{"n_layer": 13, "d_model": 160, "n_experts": 32, "experts_per_token": 4, "d_expert": 128, "d_shared_expert": 0, "activation": "squared_relu", "moe_layers": [0, 1, 2, 3, 4, 5, 6, 7, 8, 9, 10, 11, 12], "router_score": "sigmoid", "normalize_top_k": true, "routed_scale": 1.0, "balance_loss": 0.00663, "balance_bias": false, "n_groups": 8, "groups_per_token": 4, "init_std_router": 0.011, "lr_router": 0.00123, "vocab_size": 6986, "norm": "rmsnorm", "norm_eps": 1e-06, "tie_embeddings": true, "optimizer": "muon_variant", "lr": 0.0172, "grad_clip": 0.5, "batch_tokens": 131072, "seq_len": 1024, "train_tokens": 566600000, "steps": 4323, "dataset": "wikipedia_en"}
Below are experts of layer 2 (counted from 0) of a mixture-of-experts language model. Rows are named router (the router's row for the expert), up (a neuron's input weights, with its number), down (a neuron's output weights, with its number) and show model dimensions 120-159. Each number is 128 + 32 x the weight over its row's rms, rounded and kept within 0 to 255. Numbers have three digits each.
Before each expert's rows: "comes before" lists some tokens at least twice as common just after its tokens as in all text. This comes from a sample of Wikipedia text that the model never trained on. Tokens count by the router's weight.

# expert 11
comes before: "- ", "\n", "| ", " ", "The ", "In "
router:071138093111184200174126108124146139133094097116112169109149172119126151177148120145125084135143159202099180160121094080
up0:147145154074162104126113182137104106097117146154087137166108119043146107078087131154085142154143071210116203163167168115
down0:135163141194150110173170134100177206128097135083114072191164108141093141163146144106088076165123166093159149078113157079
up1:101180112181102152170117151116154079108195151187122188116122115042112141123086101130110152118147146134148122123165104149
down1:147122103142179127159156175102101130128144123045078142075076131131210041125149117153122107066162162138142188150121088095
up2:164112083134096147123101085174153188140150165077151093096173088193117086097148135116159109149193118096135122187113100083
down2:078121060133129130102175120171106078115099106148140152161136168190096158172069146169119137234183165155108189148191118144
up3:161123162140118070074133110145099186162173081157139137108129148099126196145113147113121154157146146116131117165122113080
down3:036198119094129140146145140091138052179101097131148131136125112094148101124172147167152092141105123113162178140087168111
up4:120088149122062132103112143105075122155159089137156139085121161098169152123133123050090158131133143129090105117119139185
down4:082129146103190113113107185063195141130140138131072137092108160062125154140165133135128094165131152101132196083162141081
up5:120135132144138124159145112122127132219108146119203161124143117070132165125106129131111111116151143167129182135127103103
down5:108120126139170144144145087097107109093126095175171108106091081095141130105125148122202142128132162139188141163090099082
up6:115126101141151135153149151089145109118073144105150140135116163085133090078104115121128045185116110123126150091138083108
down6:123152093137142148123105164162111158137128134126076145125093096115121101137093115097168121117098117142096081132146163109
up7:116168092128113091139110102195121147114099117212067109116139138086102133164175109137071075137199138112190073132107064141
down7:037091175130117131176169082144079132116155181100144149113171081134095068079162102183127123141148093194139103140118166092
up8:125132093071114158112109122105130151094225180163095130128131089125077182098137077145062178073107166160113156128114134143
down8:130154142132115143111110179118126185177059053096117166116146136150186089131123220111184062180055077137097098102079133138
up9:160125130128142105175145157092115144147143192083067103092198053148106129104121094148122091091146111101104186155090119148
down9:192156153188095109101138146201116145107111122159147175163098151106126155091110107118166070141162116164141051157159132108
up10:104172169070122147117143158137134170136141190143119164126167137135224139114095115130143108141152133177129124151144096217
down10:062165129111101083084110155151110123089188177186131132116146150127151111105099090146133148138096110123147144091153129201
up11:160101090083134160073114094142078177126038149127063146176113146135117153155106082148194119126161141159095085121071119109
down11:054111101155103149153133145161134138121128091133163142200198130160164133120136136174080089142107148096122121175102134121
up12:078148131139090129144123160113151163127138094142173122123119107139166103157110149126134050132111174117102134141128110128
down12:119123176102155079119128138136196149160140141144163194114113077115126110109048135097150136144157134077117123133197143087
up13:139100165110142153158144113140144074180150138178134117128139188080169126127118086122148114183159153097159091147065114156
down13:136135086123122146160198063078107181193177117127139140135099054188095089118128136109135141136112108119135104075167146153
up14:095102099167148138126116121138103148088097145193044185144125100140129177116116091092070100086098143102089170109138170149
down14:111117117041105116166142132070147117126152109144066179080147123136100168107117155138059132125068136095094123104147086134
up15:100185163140085117139130146102126142076129116102136174118152150119143168078095112155082160114099166129193117130121153124
down15:114173119122120076150121133153124095107138119155134139079137138133122166142131159105108134191133171045106111125087083100
up16:156111119155142057153093118152082055146084145117127158106097133181147123117180131160137189140168108130179158135142152144
down16:139128124091121149112117111178171082134160136127096180143142100100123115127161108143094123064120093114072106159193114172
up17:074144126138146140086130161164094145191094121157102166049089135103109111133152104143120078141087118159148152159124118111
down17:183126113124108114124113106189060161083154078154149107111125173099114143160102154095135141090131142201119097156173156128

# expert 19
comes before: "the ", "a ", "his ", "its ", "200", "201"
router:149098143126137091092124144111150173114103106077123162115174091107164133133139161142131118155111098143095152160127090124
up26:163082117107146096108150047097097165100082133136170138115059089204142127167077156124119169066128140146145114124111071164
down26:128137096167120128136079161189145159105148139107086083076144077133176042142183205081181132173124139153071116119149108134
up27:104133088150146112109137116087100111140149139119121123066121146095141138139134137145137112140100094161128133120183119123
down27:153168174137109164076161122104138125103181158122175109128143155151092127185145181068136071175109127110167158129117186150
up28:153117162163152141109177118149166193157143116162069109133130134155146094139157084108118113084121120103139143145132100098
down28:153159122134107131174061144153116163099127111083125087142135175077136079100145122126110174150138136231117146150159116054
up29:150157123207144150128082115141165124105101145139172133122169114135161144096110145153181148110143097158124114138152100147
down29:110092147089112109134129133157137126112136147075144207164104109117174148085128160156143133148153122136097124106136159077
up30:148138107135188084138188095089156115172144145137103112082093096167226115153106136143122122126176120088152096100164121109
down30:205150166106108125097086177081127140177086162118098080116105101118140060122157163104128137149131078145156102101124154134
up31:142146079108132123165168134130085122105120123146049170107136108085195116140135110151151120118135102100123087149152094151
down31:120149116142132113113109120131102071151140075140086098118150136134077118134179087133188176119137130099136152202131126083
up32:141103143118117125133149214101128089151108112126161107151189121172152099115160104127147099102145133137079093133072151130
down32:080068108116128075094163102109129107074136120137130116149107112160135092185111068143133149120080099131150105123067130151
up33:128074202101094186153070164119132147138155132050089125141171117172145112112163076111135133111128151177118160146104183074
down33:197184138060146068046184106115129148135152086138100141147129124159134119143082121146086149172161144143175115154145138125
up34:115157080135149061078137129079105168133145080094151143123114130077154160158132140121128180107118104139168116146136110112
down34:149133179193086110125206146159161069159154119090159097138166107148116117163105176144113159117150113077112115149146092142
up35:155097141081166151161155082104200100151130141187154146166136142152157144109101152155092155173130164130103109127139091158
down35:143145140058153112136143098127142208149127081080109100124142152136124078178097127137142100099131078134215112083092164114
up36:128136164084172128181130127135091164108115162118176171146181120162127123100138133112210122104133112087114143102154150119
down36:111171102117066167120131089107123137147128087189130161146135181145087162159122125145158153110126154121097193101088114119
up37:084157122120077086104182078185119076185097116100073132126123126109105137146095130161109121118147113142070126094157159111
down37:108181127169095155150109106093135099125155121154135168104076123201126168161146136146184135152160178205105093101119117130
up38:090107148141159178121049097157130118106144097128134130098152105097147136134164139146141147121101170147197170148143101123
down38:143209146065160119150168089168136125137121103108127088190134092114120132160155121070119131074169116113152093145091179134
up39:107089108158146098160125160090099122102076114091142083160171140134121163167091139154107116151129127145175085145169098097
down39:120127093157132097156099144176084024043077127156137090134071108077122111152132092126148117152131111163120161162098121107
up40:137136102150115121153162148176151148145124076095107155078112097195108182158110149100162098087135116131160170181163138152
down40:115156173121131090130189095146103169131157099128096173164129119100143158121147167080148087179149113159169168144157137149
up41:082132100102100130214121139145136115152156161081101144108138126091128145118221177140094169142176118211154112119133173109
down41:104099078073147134117208172169054127102145161119081100156128085096112092060132150130149173177139104135126093131134139099
up42:082100145082156199124126148081129119198086145135104097173107132113127137144125174184127137122124112110139165162091176154
down42:118174093148112136067138104101176131160134055102203120072135102143135145097135137157133131154161078125141136079138129140
up43:150118147151114106118067153132115105085127115139138099108221085074148156104091099138109124205155092144175129196115119131
down43:201092167136118119060125150168117101086110147143155132128161126156108161040112160117089136164163113171169126197117081158

# expert 20
comes before: ", ", ": ", "of ", ". ", "==", "in "
router:134199124120116140157087103063084169107129163105126172123113116150141120138142157117096022103164143173130144151121136164
up0:122138106114148127152136140102155162058144098090166121098169149054130138149178137117129084073141070172141120156161160168
down0:203096110102155171178139190138117100129097102071129089141144133161146123176118088131146116089124101074123151140092181102
up1:152127147156142201124144119110103112105117055153125130049099146191104141148132062091140103139160101135154137132136122209
down1:122052168151191134099121116150110119142122123142093109151121119146101132136149139148078157159060150094124087126100146086
up2:105144147116086169105168116142122085100066150125162189152117136082113111143115079120082086163166141117090122164165149139
down2:115179132111086114104167192178124098091143182090121110089155132117110189149067148130095180117138196105139130124141108144
up3:129145165141125147141104125168128125074104120090127136096157122076091119103130196090119108139117170133132075159152067054
down3:153117087120095201156105118160085123148138097163087114116040087137126097108131084134094142099103099042143135184110144107
up4:149141153213105134127099128133133112117131149141110147108100125079120118124117143153156101178168196166143143150139077131
down4:074197121121121095162089111158102093088115120078124122168127133188171101154067089176155147104121114180129107156131076141
up5:176145167117096107112152092169116188100131101114109081129115121071128140081129112163114133110094186135090076157101120140
down5:142116097111139118138126146151096138121103148122112090112159137156146131105115175186070080161072129115111132128130214128
up6:066136189082116090182085137121135105118135127121155108120132145184057125125020153163177106102113114197142126200106140074
down6:096164138156096168057175134136122154165137078174133142092172119092081183154188099102139144104136139080142100152159173120
up7:127063138027136208118086072063092092074116137157138178108107111103158159147150131082159156079120167092125095142085142120
down7:055123049141079153160151096146185161109168140121124137086156086124097115135110152115106111174168157083093131161187156041
up8:122143114162141151144084098073116126128143107080186106111084160119162231181121153080047024182108077129127134075077146162
down8:100154091086175136081088136128155114076116164168094072180085127113135103125131158103122171097143104145126137130129085101
up9:111161130133105152077159084126089187114154117063071122170147112095049144127151180094119126164134143092127098140174097121
down9:157083090117079153101084153100200142077121128156183120113118124096185138097093175133128110104153167106170183102171147180
up10:130137143133075136095059173044183116087118124143173107148170176100172099153082168099083079160135121081118074182125124122
down10:081112195076190147086116162117063163141108087153093150174087125109127123172141069172074100103096046147101104132126085109
up11:131077118084097161146079113139131092117177105100141177068085105103156124160105092101129086132115124145207092141118207193
down11:131092199100120086157165119149148115115086199134124142145125182135196142124107119153142106110119126135208159171056160119
up12:062128108146099134130159152100123147109127117114150135148066150104112137144119160113115114134119135137126127114064154097
down12:120111157149107223077112087104138082124086147108109117127147156115138131150186153115117181152142086092131105161099170103
up13:105123186148122070100066133080113112107150122197128157146149098127102083089131141096102207116161094087147145121177080143
down13:123152119120119193145093127082153190140087164096190073149125132163086081157137183132154103117126144166125103133132126102
up14:066136104095082124149149181146105109099140121118129124074111127071159116121182144110064133071201133186109131087127107166
down14:147101124159094119090194110086061111123127114108186049179081101088095079141125064151178150168138120114139124107200135072
up15:105135072141111139164119072165144118136131141149106090172117122121081154063105167109147082076145148137144162127108185125
down15:149035126120105120126138171106085091125171189157186132132158164124132164082094102168113094182171136123125108152106148143
up16:073158151133108147140160134115107146075118118144130179108172134140131095176138094173098102139113204128115110114089114093
down16:177102152088190099074150152099121137161112055168080121128064085141164091100116139095148167109136099156200090144131090131
up17:170126146118153107157072158118097133142138114086090137115047106062136098131126081072101125096141089159131170108088142105
down17:133118123141148132066043138107138130186107154138088128091069125114126111141115112167179131105132119123130124107140137096

# expert 2
comes before: "\n", "- ", "| ", "\n\n", "The ", "|"
router:149221045121212093145133075137120165158111148099112163086137151062065128205150175142134091160108146181089191159090107114
up0:142110141145124113139120114184157191100158113080168129043132151124147145120173206118114091150144156131131131138124071128
down0:139061200157055107114114166176141149198105102138161127152106077105123061153174150136143217113114120116175123142117137135
up1:082127088129143138145137115180128075113139155145130183186145123111113114142063145147077121134153119111080144093144116100
down1:104160154097117162215141073100159106143141184173147123166137096145103115130089133139089105129137132159101199120125106135
up2:137120099147111130144091153148098142099141111154134146120120126117164142142084107120095072171098172122098102103087140142
down2:123111114038141116199105089183103086140120105158090146174119135065107144130131145178117125148131151127151136184104132099
up3:120161080202164052165155176109118157108157063085140116129149141122112068145074115097119125160139092152139094232138076143
down3:107079116139173193121162176170207152164126135135095146090092092098093147140130150101098175141115112114084097077154062123
up4:111193103102153123124079110100086138130200129137097139204153124114130161206188096206140135094098138107143117102047180139
down4:119161169136128160113145115176149125110102109084131111146077092104223162131095079117147155174123137107131117093094113147
up5:155164106112190168194123103177133169152099101128128117118123101098122153138181209093143151147120102130124164205100140176
down5:128129123141140141125069108145116122062064113118149136177091110124085156128066107113145122070124091114098123132162096101
up6:165164116098108103087136132155199146113189124133078143143144103143106191061167077183111120150143142092065123108111086067
down6:151146113129105075104130124209151152115177123135161179128150182128072113046079121174127062142176074083107128174076100171
up7:119108110135194137117104112091139138183120071174115159101198139147089069121185126120010132079126151128153071130125081151
down7:170160162132133124104117106117150105170164139181104137147196098151135121178186106149106114119109122163160093113151089097
up8:117089105129145111122161123138131157148144118135139158135096163141100167147158176107169105098104127120096177128119068149
down8:115148187138126163106145095187131086200149094115137153136187113114117117108140128083119190127085144171125143134141146092
up9:131142078125123133073153130105093190142106169080098161149084158093112142137167079077149139120083159167165166096163135198
down9:076150141181123109126141141180146149181137063138087118084060137098164078153082133102097143136085130113137128123131165166
up10:157132167137138166155174153119048128106169087107123164170114172163059112102133164149125159128116160141193144131116106103
down10:118124113153120134129140200140173092185121196104091077118123087187102142116077058094180169136135051110136099114080111090
up11:109150118140130126086096062151163156124053162113106102108120069098121131153170133137176103110129126136140118140139111072
down11:093185125139096161071110128077126114145140139091102103081121119114085104110125153095181108100082136180118140121108140157
up12:127176085174107122117120096131066127122102102089146174116141205110118143107098196118156134123124137121177067095135193103
down12:110084116169154081152148093142128096100121154103136121131099108063119148107095125109190140147132125139160127183184139055
up13:113130133091117104115111192104102128124135144127122132156194129103102103141165176113133174143113106143083164148047181093
down13:192150153084130110160146112133071110159131137167119094161152091168087086092115162132134148162141122105095197152102132136
up14:162074122111175117194131139107145170112199119172156144144130128145104163144087108116115049114142098159135067219143078155
down14:141174071101121147156123122117110158134137152125118132173089123091125091114103180168118165115103148091117101126127136105
up15:137154150158162166063103135110144180150161090099107183116151102112146105198139139143114128133160061066124134130167110093
down15:103109136126153138088100099134126127135148094116121085102105167091112066180109207132078108158097017130162174115117204151
up16:166132148177082146143143184109060139146099136129133155093126143192154108146085156178126085123058102109141199137149082121
down16:201100162133135142137123144126138139189104136060114167120114131091175105127154101123162098119139094139076138123080092105
up17:075170133100075138110171116129155120135167132110133121112135174148079120149180068092112194110113129091094113141084119101
down17:085191084112140150156124084156115134128023109120179137200123114118118144057152119144155162180138147134103162114082110104

# expert 22
comes before: "| ", ".", "–", ",", "|", "% "
router:106154103149164174129077115120108113132135134120126156140089155110111166109098133183130093167101094148075183142140149159
up0:067097133057112130072098101160147100106081158117146150187108142089167137147152085141140126197190135091085078149137120068
down0:141072149108112117059176179177068130119101179120130060095148151153097131154116106108118101104121089166177087144167175112
up1:158135143147098167117138120141133145098123085154136163110118095142148150141114148133153168099125079091153117125142128136
down1:151115170143126104153122131112117114150079199175106135131126147112092159156139151117212133188085139079136128119127160069
up2:134148110168114112156181157138170142176156115137123176168082103088166122114133153125129184143102162145135131142158149081
down2:118181125117109135126090141114115160111155171103151122113146069135110111175130149152119128099140072093170186142157207117
up3:079140069114121136136125114123125102155140155078118138134082049102122171188144126102176147100080140074096112122102129134
down3:149136068191144069120137182088131116111076130131183109150174093056129117127130101104109082153150105162106064145170125111
up4:115119164086181151150097158105170156198092065107201135131171111118077133177066075064136121186120069083073106154085096096
down4:056094177172160183167194075172131153133143146111149130137075133098108140124121119126118100114048095168137126151149158176
up5:134110130186185139172156099168118187104182149133115131164163172139098083080167092112159110151119067170154146127102158131
down5:209126147163146143084067107118157090188137185099113137091131126140155129096159076096139091136207161156164135135124190152
up6:131145134137138183085091113125116133134076144134159164155097130181108208116153080118126083071178041112160120161143090117
down6:134108121125104094131140103155114103177074107123187109136149184123168167165184155145091187136103201075133180108116130140
up7:128131146096152182128110157103105121131186088108107141134085125142154075120097170138116069162160153134142104051111130129
down7:072098078140191196172141144134067149180149171164125108099091122097121154066105116170158175107106110171101143120126135126
up8:118093125121163111143174102127107125175152149101119136171176103100078102125126179158185087146171130158100133135135097121
down8:085135150183092135116215168096086152129101110090096103103112228096064090110120121073142118076113163122184128185088135092
up9:132143147051091104143168118086162135123112178115136150133161132111122178143134093140093107163168131154172132097133118150
down9:157096064139100101060143120143115158117131153160186084198131116140177144122162089084179114116113138174089165087120139103
up10:115116123124135102170152129119113125117075156099040071096163119203153098136132122114124150121103091124110145083162136118
down10:131086137100140149126129144150162140092097092085138133087170138106113167130120123128153122147103181130085158100122098118
up11:101136120154123123085138125118013126067074107106067160164121199161154152123063206121083151193138102143117165093153130164
down11:133101175125091103143135187199082100147064106126082151176163124167147143104124173097146204137104115112079163171118080104
up12:141145145157095128144134141143179157186129105097060152108133131112162211117089116166113148091124118112102153074070118140
down12:124222162151133185129100116118122146066151087073112107122130107107119140124149111105126151123075153139112094123119143089
up13:108117069086165116141087105127099151132101127160084135127075042134139066117146180103068171181151120115104171156148085114
down13:174185088126127105082114126144109156085147147153126175165156107210142146120137142104154131167079086060095203074160091115
up14:089125130127102143146118126111100106151116174115115186232154072092124112142105137107098190111095147151147125125178200169
down14:187138138090137179085104091186135116080144147107165159104141162146151127188161128160136120091153065124117063176105112166
up15:136172109125169132112136144073151122061140122168120174136094143143149106070132057143113136137176114108164082130108072113
down15:104108190133105168166122097106105150131091142141117139149156144152126147154123101096139174133223089147124095095080134097
up16:081146167158098135082162095132119183147144165107124095104146123145071132149128089130174167085112131114080193118140181194
down16:160173113100108115154075111092150125162172099146147073136098147137176136143130148171015129196122100118174143156155110124
up17:122116142060137098100093190106099115158145104094131118121073172113079174102124178152130074115144098085110103192175169141
down17:066166140128237162087062155162138114131113135155110111132078111127106082095109131109112125137071030184119133129131083104

# expert 0
comes before: "the ", "a ", "was ", "to ", "his ", "he "
router:102136150125135148089123137120183164151168123074108193125163160095111081136182132115139082156167125135074136133110130128
up26:165109180108155155075169121097192151141193180103158156138122138114143114141173131127163106171180105194108116151133160183
down26:111134104125128140060190142132099073137161118114134092085138105142072093123164141114158164162102112125147034118099191125
up27:108125175175086118107179124114117126146103138145127164142147115115075158096165178161130080091085127113111070160139181113
down27:158116142142154060158081156148138189080151105097139154157107112138134090109108091083182139146123115188093112070127133189
up28:100115126135130169140077122156155115089136134126170116138181125137130083144149141110117119144180143165047128091131132128
down28:157184108111071137123173120140115137177118106154113112140079151127166093129117117074134117106149090141149166139115116126
up29:202189117153107134150099188149163112099157149090127120138164168093158179072116145133075076157151132070116106144089149178
down29:119137107149137081162111095107101148081146114154077090172132122104071143167109124118070103109099113150077156142208137141
up30:129082107122105119170079135066108187199159102096111125145137118089154057130204134071182115130183090144102119130109097134
down30:146191099157117091127160100167118075127147130130192149150084098091097086132078112130071137106191122120151107162170077126
up31:113153135064139104120169147077156101139108165120090121099094149029148111115127110096140106141117159156089123125154066132
down31:072141194088165190127117120113121105084134112109141072194114095140121117136135162136103178121126107111083086190094146115
up32:115115104115083132128124110115187144128104127141120113130122031154142095164136152121083086112165117090113088120114157080
down32:099116102104096122110162123121141178162113154158058093118068113150143119072130111122112189133074153115108077080094155172
up33:086156159096133172114160087108164107169126121156142175060101131177083186117157151110117080106131115102194124125212114149
down33:108120135144139144181113067176121153111093152078136099121162186082137115152126174127148168087095103086123126072144108113
up34:088080137148138097108169127163196165136145136120110144164111103210081112146136161109111160163190120173117123144139165194
down34:092087156113112154155164164130148104123125116150112142110156161169138191144129089118116123060121120215141172138173129059
up35:142101138078106101168134139130139112152129111091110223146137144147140096096095135139200094163127123063144177168128120141
down35:111109104205170136092140192124121110075119112120137190076118143180101120101120139114103139115180124069111139119137103082
up36:153065107153166100114136091075132146124119145168145129153170158095113076170122146125162143156166102106139124175148192148
down36:154158120119176150119150138124145078081193098070119137082096142128209158127124142138140108167123163151179126182092112117
up37:130099168152099160171162101108156095105193146127174150129124154102160131148176172122157131180106131109125047097109114139
down37:084099102123155113175204091187193104194220102110142062172071181144140131123135160096133162141093130079158117064176112123
up38:112108095113106119129140083152162070160110167048110186069136100084091121150121164127114103093137163143158125140153096148
down38:141155106130138120122168133144092111147079007191145150101123122089125114147134102177130188095127153091128100116198123091
up39:105171052136146123096150101149100164139092169166122125184032138167106128065217130119108119193121125105164128081078161097
down39:164106084129122139133093179165147238180123141143120109142070161050103197157106176118148129148161166119102172156190122115
up40:110195071118109094063094078145097183129120151100100180101156105150185081158156128143171091184153104150128101075095129154
down40:099180147124082168143174119179139161097240185096138143173161098139123140112059092145123115111124135131141091074154122137
up41:073071140130107079154128125102146121121130117085131124192179105151153156123090160103098204129133097082095140197115156130
down41:098047131127113078140089157115195059150123125167110103069143129125121106099119124111090185062176137130103132071085152091
up42:135173130104114132123099106100179173090124120127075110126138128087154121117156191148161124153151090088119154191115184118
down42:171084184132069087157179118163159122140172195130133116131064121061144017153082125152119137144137163133122121059137161142
up43:121110162090161131124106193150169111097123142195125129149154085095128140108143185158164057159132120096131174121129190109
down43:082140166125132172141208183126096128157088097089158113059185147177149108115108077067137092105137138199142072140118126116

# expert 6
comes before: "of ", "and ", "in ", "(", "to ", "for "
router:165187111137112142100086156062170099143077121083117138101110133138147189138129139104074055128148108113122176103095144130
up26:115121095206165102091121121131145141077161134107131139106165159085167147158126144112097089122147075172118118152155124140
down26:146038175090138154122145136123144078082155111178147112108132147119104198107139166126121174149152116139178136148134141136
up27:118128141085172124096086122093077195144128105125101113066122139173135106189077093095179157181166136108179190132134144115
down27:076108131103110169112129074119173084160130140179079127156096132148143113107180131169098156108066141110147073205119144149
up28:165120112108097119140108119089179124098075136110161135149111185144170206166106170093154096081068068052120154101188126086
down28:146144139137152137070108110126191113118192126166090097115113119114164164118112102081184107106114148115093147167168108104
up29:106195136118106129134192163174155094078132133095109137131186183132099161106122099113094138115107114112144120185071125101
down29:136065106133094099124127158114097152080071104073191113152157064170107128146092131064120079095116157154069111139104138091
up30:143139105151168073110203143121090094119040072107122144105093171091082184127142131116084152113110158094077090077143157168
down30:196151143109108126104073155128159156172057091150132113139130135200147169128175146128139178098182060123048145160109110079
up31:099151147124099102158131127113094086072154096088167132133078098179152110134110113180140092151106168072164142164161127113
down31:098105108100108180104166154184128086103155208163104122117140099126160126094095080173143103156098133125123090168135099100
up32:139093088149152102097119155146108108081142147155161145157129168111165122085130099089175033072128110126114161123097109107
down32:165136091136140095127140160066114079174098123119114120129124129072105172113062150113144161100083125130099124134148119123
up33:192132189125088134121143117112089100136091112081130131115049115139089156076148090090123055130158157191168173147110097142
down33:117136184159188091088119159098097116046142076126131086123143118107165088153127081083127127121141079113094100155155088136
up34:169123134129169104134163151119095169130099125062085141083165155153081103150106137145100163139076121116150122111185120121
down34:132132133074120153116135173068188050165188118127148156104101213172142091126109102109083114153124132143063156071125144119
up35:139166115174086128070029075110122083125185123110097150180082173139141133117132138085129137171116146126171195131153138124
down35:165101147130170077134102116144056142128113104156134116134166123142096130109120148152132136125125155195091119118148069111
up36:184131051147151137162146124158115059149079136130169083126133093100093141147121088156114058093146166132107101096141191139
down36:145140161127152134113161132138145145157107093148151082139160102128121085188044169196083175108132216140091148064122137184
up37:141143124104096175124097126118110135072132132125117130149154155168143124111111142111028101142135103071150145097101099137
down37:093195093122116145106141096134109184124151125149152143127169103156118114129133149168111099101105105092171112176198106149
up38:115147070068166069100100085123155154161132119121119099142128158185142107125109164144104102127106150102103078133148136174
down38:104080165116152131110140168176102117137189130127160125114162186059189125091168099061099126152154121139114112088115120143
up39:129111149083090096117111148175082139134082142095086097098113162159124185188114207112113126166121082155153149122121196146
down39:182137070111126139064140131096076178198127126157119146133149133151075127107159129159150176105126085178094142101164064104
up40:105153134108140106148125131062151132082116126105089134143139120170137156116122145168185118112171171109093075126165154125
down40:113156080154126119168090165103093100138164208118119134079117118136095094134117124122138137099078170104163077089148107125
up41:126124121139117104114191175080126088090131117101180107077180151057106098122121131117154113112119119154163110151168139186
down41:128182105151173155130197173062078155100157109125143160157108035107188128144147119100099107112135085123133185115099130126
up42:097140153119066072093109131098089128117112097066163093163108156103184137118160170201160181166164106139136148162132138108
down42:164156155088100097135173109132127100047130088134151140125133110099065166117150090148129143101173109135089127108129126179
up43:059128170134093143124089117129109094132168099080096096178147136106153074130102117094153130106110130142203136131143219151
down43:166116123155133131140142166170111124167123215113142196132109119108102152059112154112096077094130062099099079144125070145

# expert 24
comes before: ", ", ". ", ".", ": ", "'", "-"
router:132192118091124107142136106031142116130156137101092158102172107119102172136116151114120123152151124088169114146131134108
up0:122109058115125115141166139087117097102168184164105159109154118101122140165095085186137159118151129166184157071124145084
down0:163116151073165132089151145143069077133071070100114141088148145155123079114073145100134125219127144201143122133118105143
up1:117161141179140144193158140098123165126135123116131105134157107113105131121144175137061152086126116108141145153076099146
down1:080064148108129173166163144088154137144118104139114150126152106132108135089126146162154158161092071153179079118086128100
up2:148171091147117094156138118130130122128177063102079129062128171060078169110141083119096123087113181092143110105171149096
down2:181114171106125134150151104170155132099114091078112112085099101119127170147155055113116096096143098129074113126160109102
up3:173135142138131123067186172132143108093102135133166201111152094109160137091191158120099109111129115126078101135082095106
down3:149147109114090109184114095117108156104145133141143135175077101160115140125175105069169163194128178143097172122138147179
up4:086155092179143054143134143079133129146154142143127161065110095136092162132125089119120167100120099136152133067166126183
down4:101136113155088049161118117174153035158106155125090165107144108135141138119141125134170162061124115146130170081197105111
up5:136128156074153137159100067064156109104080155144111127185127188038105156127145187067166133110126153093111151151117182140
down5:103063110121084177098070129138090117175136066125162152116126097161117163098128072078122104130148094164087138126132107111
up6:124102095092101142155130095150158112129095116163084203135142082133091093179151066134116153187183118123161155069174117097
down6:081055144146111103082151134075139109069117099116125095108118122125169133114157147144123117156130166158110137071117179113
up7:121147139142173092132111097036112120089120146150137131111156163175138183124177169145102190106127125105146149121137127127
down7:158116158103163160125136062114172101114172151080126136092164144114093115115157089091104129115140117130057101125109092133
up8:103170065171115141061143126081134074189116091118161128171108143132120139135125138061126167136099098074178139162117123116
down8:106147166129121092121093074187161107152071102162100153071140118086196139138133098114128127099123114062140084119122160115
up9:155124069097177143117109119106148086194216133185192069111119126151160098139193092133090140126074105122166135131156104140
down9:163119118144080156199100152133136130110116198128128127167111130104166125092135136087100126123172134138156127127055149143
up10:119122144060074134141141108109102131116153094161136113120199135180126186186132130088140141206175153158136100192105125057
down10:159129183119148087149132120171147084156144141140129100108128125118096139079119151091180127071130143094140089124123133127
up11:170147151204094149154190127152124146043152154153138132148217109165154068156182115147147101122125117110133108105128127094
down11:120068104107107147093130139099157106133132112131130127058129064111098136146103129078135094121151155174122134102136142159
up12:074147121112112176118103085153139195128123125101097049108186071083182146173137099104158116120114100059159088177132174137
down12:127159120077178118115118142124186079116102149133117124053179077142135135174119145123168088118133095099126099116112121135
up13:143168124063103089221099101125144160117150111100059112102136080066123110130154172128114138121120112126123155154105108119
down13:123106095140152123139172101102177174088136168171162082124109146134190149130143119140101147178140104128144078101120092084
up14:054144111122143089137085099063131128145165178060165143094135167088148119106140125168140095143067098136068138097112181097
down14:110130170138105128123095109151114141201095124165126100118129134083100149116133157110147126097127153203157099154137074202
up15:139181128088123127145128179111133132094119134103145208107132095137157119090115110161096103151071114124082087094170124099
down15:097135134156163150112084165144103132135091155121126123106153152128171086148128087143099146128099107185133111113111125160
up16:113187150132072130091116121125191179166123107113166143141134059131177151101111090101140120169141093132131136145126094123
down16:135142110167106246097140156113098130168165144143159131143110070165163144101128126163111124143153085137173131166068110091
up17:152151142082134100148108127115141090132132126087092184106134104097118152160130117158081140124138119146122064169127150090
down17:131127111125120135174107160140174137100153143108080124119137106161121058135128106169181156181136105113168081123119140094